config.toml
n_layer = 10
d_model = 256
n_experts = 16
experts_per_token = 1
d_expert = 224
d_shared_expert = 256
activation = "swiglu"
moe_layers = [0, 1, 2, 3, 4, 5, 6, 7, 8, 9]
router_score = "sigmoid"
normalize_top_k = false
routed_scale = 1.0
balance_loss = 0.000503
balance_bias = true
router_bias = true
scale_expert_input = true
init_std_router = 0.00905
lr_router = 0.00119
n_head = 8
n_kv_head = 1
head_dim = 32
vocab_size = 6955
norm = "rmsnorm"
norm_place = "pre"
norm_eps = 1e-05
positions = "rope"
rope_base = 19500.0
rope_fraction = 1.0
qk_norm = false
attn_scale = 0.177
tie_embeddings = false
parallel_block = false
init = "trunc"
init_std_qkv = 0.0175
init_std_o = 0.00392
init_std_up = 0.0175
init_std_down = 0.00392
optimizer = "soap_variant"
lr = 0.00185
beta1 = 0.95
beta2 = 0.99
weight_decay = 0.1
lr_head = 0.00872
grad_clip = 2.0
warmup_steps = 200
schedule = "wsd"
decay_fraction = 0.874
decay_shape = "linear"
final_lr_fraction = 0.1
batch_tokens = 65536
seq_len = 1024
doc_mask = true
train_tokens = 322900000
steps = 4928
dataset = "wikipedia_en"
Below are experts of layer 5 (counted from 0) of a mixture-of-experts language model. Rows are named router (the router's row for the expert) and show model dimensions 96-127. Each number is 500 + 40 x the weight over its row's rms, rounded and kept within 0 to 999. Numbers have three digits each.
After each expert's rows: a language model's description of what the expert responds to. This comes from a sample of Wikipedia text that the model never trained on.

# expert 7
router:376511601557503500485513539551530547450511556471502504464502520464537528485491489509509537505501
What it handles: Geography and statistics tables. Tokens in census, climate, election and coordinate data, such as km, sq, north, compass seconds, last digits of years, and "the" before rates.

# expert 2
router:508545534514512504485492478513493435551442497466504504461569532491516515516517512509483453466522
What it handles: Word-final suffix pieces. Final pieces completing words and ordinals, such as th in Strength, est in Budapest, nd or rd, plus second and third.

# expert 0
router:532494544579450554445531544449555489486487495519545494590522573547504445434419443533506478496476
What it handles: Sentence-ending punctuation. Periods, commas, dashes and closing quotes or brackets ending clauses, plus decimal points inside numbers like 63.93 or P2.92.

# expert 3
router:528509431499447444395572428508517488522491521468519448473527491541485433427457454471397521505508
What it handles: Openers and structural breaks. Opening quote marks after a colon, opening parentheses, table row ends, paragraph breaks and == heading markers, as in wrote: "People.

# expert 11
router:510544568528555428537537541488588492481540512493516514533482569498537485476445457419416504531503
What it handles: Mid-word fragments. Middle pieces of longer words, often Latin or Greek roots, such as aut-o, semi-ac-ou-stic, phon-em-e, horizont-al, and prefixes like micro, non.

# expert 9
router:449463501432495524523521472544479476536503458525469384559486490523527457501526467482506506520486
What it handles: Digits and number words. Individual digits inside numbers, years, dates and table scores, plus spelled-out numbers like five, ten, nine and million.

# expert 6
router:432582481566542499461549497423463521508529476483512478459534530505481482461497426500506540450487
What it handles: Table cell separators. Pipe separators between table cells in election results and sports statistics, plus colons, semicolons and dashes separating list items.

# expert 12
router:417474488509502540470520583430502558425510445476542478499529488503572517516471523547503526493445
What it handles: Slavic and Asian names. Pieces inside Slavic, Japanese, Finnish or South Asian names and places, such as Kędzierzyn, Kirill, -ić, -ski, Katase.

# expert 4
router:492502521490535563465513492563503498491501532487547474572516503535530565463501531444450519535577
What it handles: Institutional and role nouns. Common nouns and noun endings for institutions, roles and activities, such as University, government, film, player, coordinator.

# expert 1
router:523438528587508485540507506493480532475472508532503445552599562526469545422471490520488591426437
What it handles: Infobox field labels. Field names and heading words at line starts after dashes or ==, before a colon, such as Location, Born, Preceded, Literature.

# expert 14
router:514476505509503448434546529492489517541508498484593455508523522501503543459406436482490541469560
What it handles: Function words and inflections. Prepositions, infinitive to, modals and verb endings in running prose, such as tries to, concept of, would, praised.

# expert 10
router:475451523573499494534528488513508471488508530460508549546450505499493449489540526513468502480457
What it handles: Hispanic and sports names. Pieces of Spanish or Portuguese names and sports-context words, such as Díaz, José, Santa, Rio, and the in sports articles.

# expert 8
router:511514494511472452482491577570581512485478508512507520451531492476563456460447459459440555455496
What it handles: Space before values. Bare space tokens after a pipe, colon or comma, just before numbers in tables and infoboxes, such as Population: 475.

# expert 13
router:457479497522400451519497505575460490512471474464479513510466494472489568410481467533434559507496
What it handles: Word stems completing fragments. Common stems and whole words that suffixes follow, as in l-ung, l-ing-ering, back, hand, man, strong, often after a one-letter fragment.

# expert 15
router:506571499491550571448516505510514517558457534435468493445495493557615506480466438467480497533497
What it handles: Function words and verbs. Clause-linking prepositions, conjunctions and auxiliaries in running prose, such as with, as, and, was, has, by, plus verbs like played, released.

# expert 5
router:567501471507452546464525494474477567559529492542515456496548493498509467455546481520497422431545
What it handles: Word-initial fragments. First one or two letters or a short prefix of a word after a space, such as l(ucky), c(ool), inv(entory), rec, acc.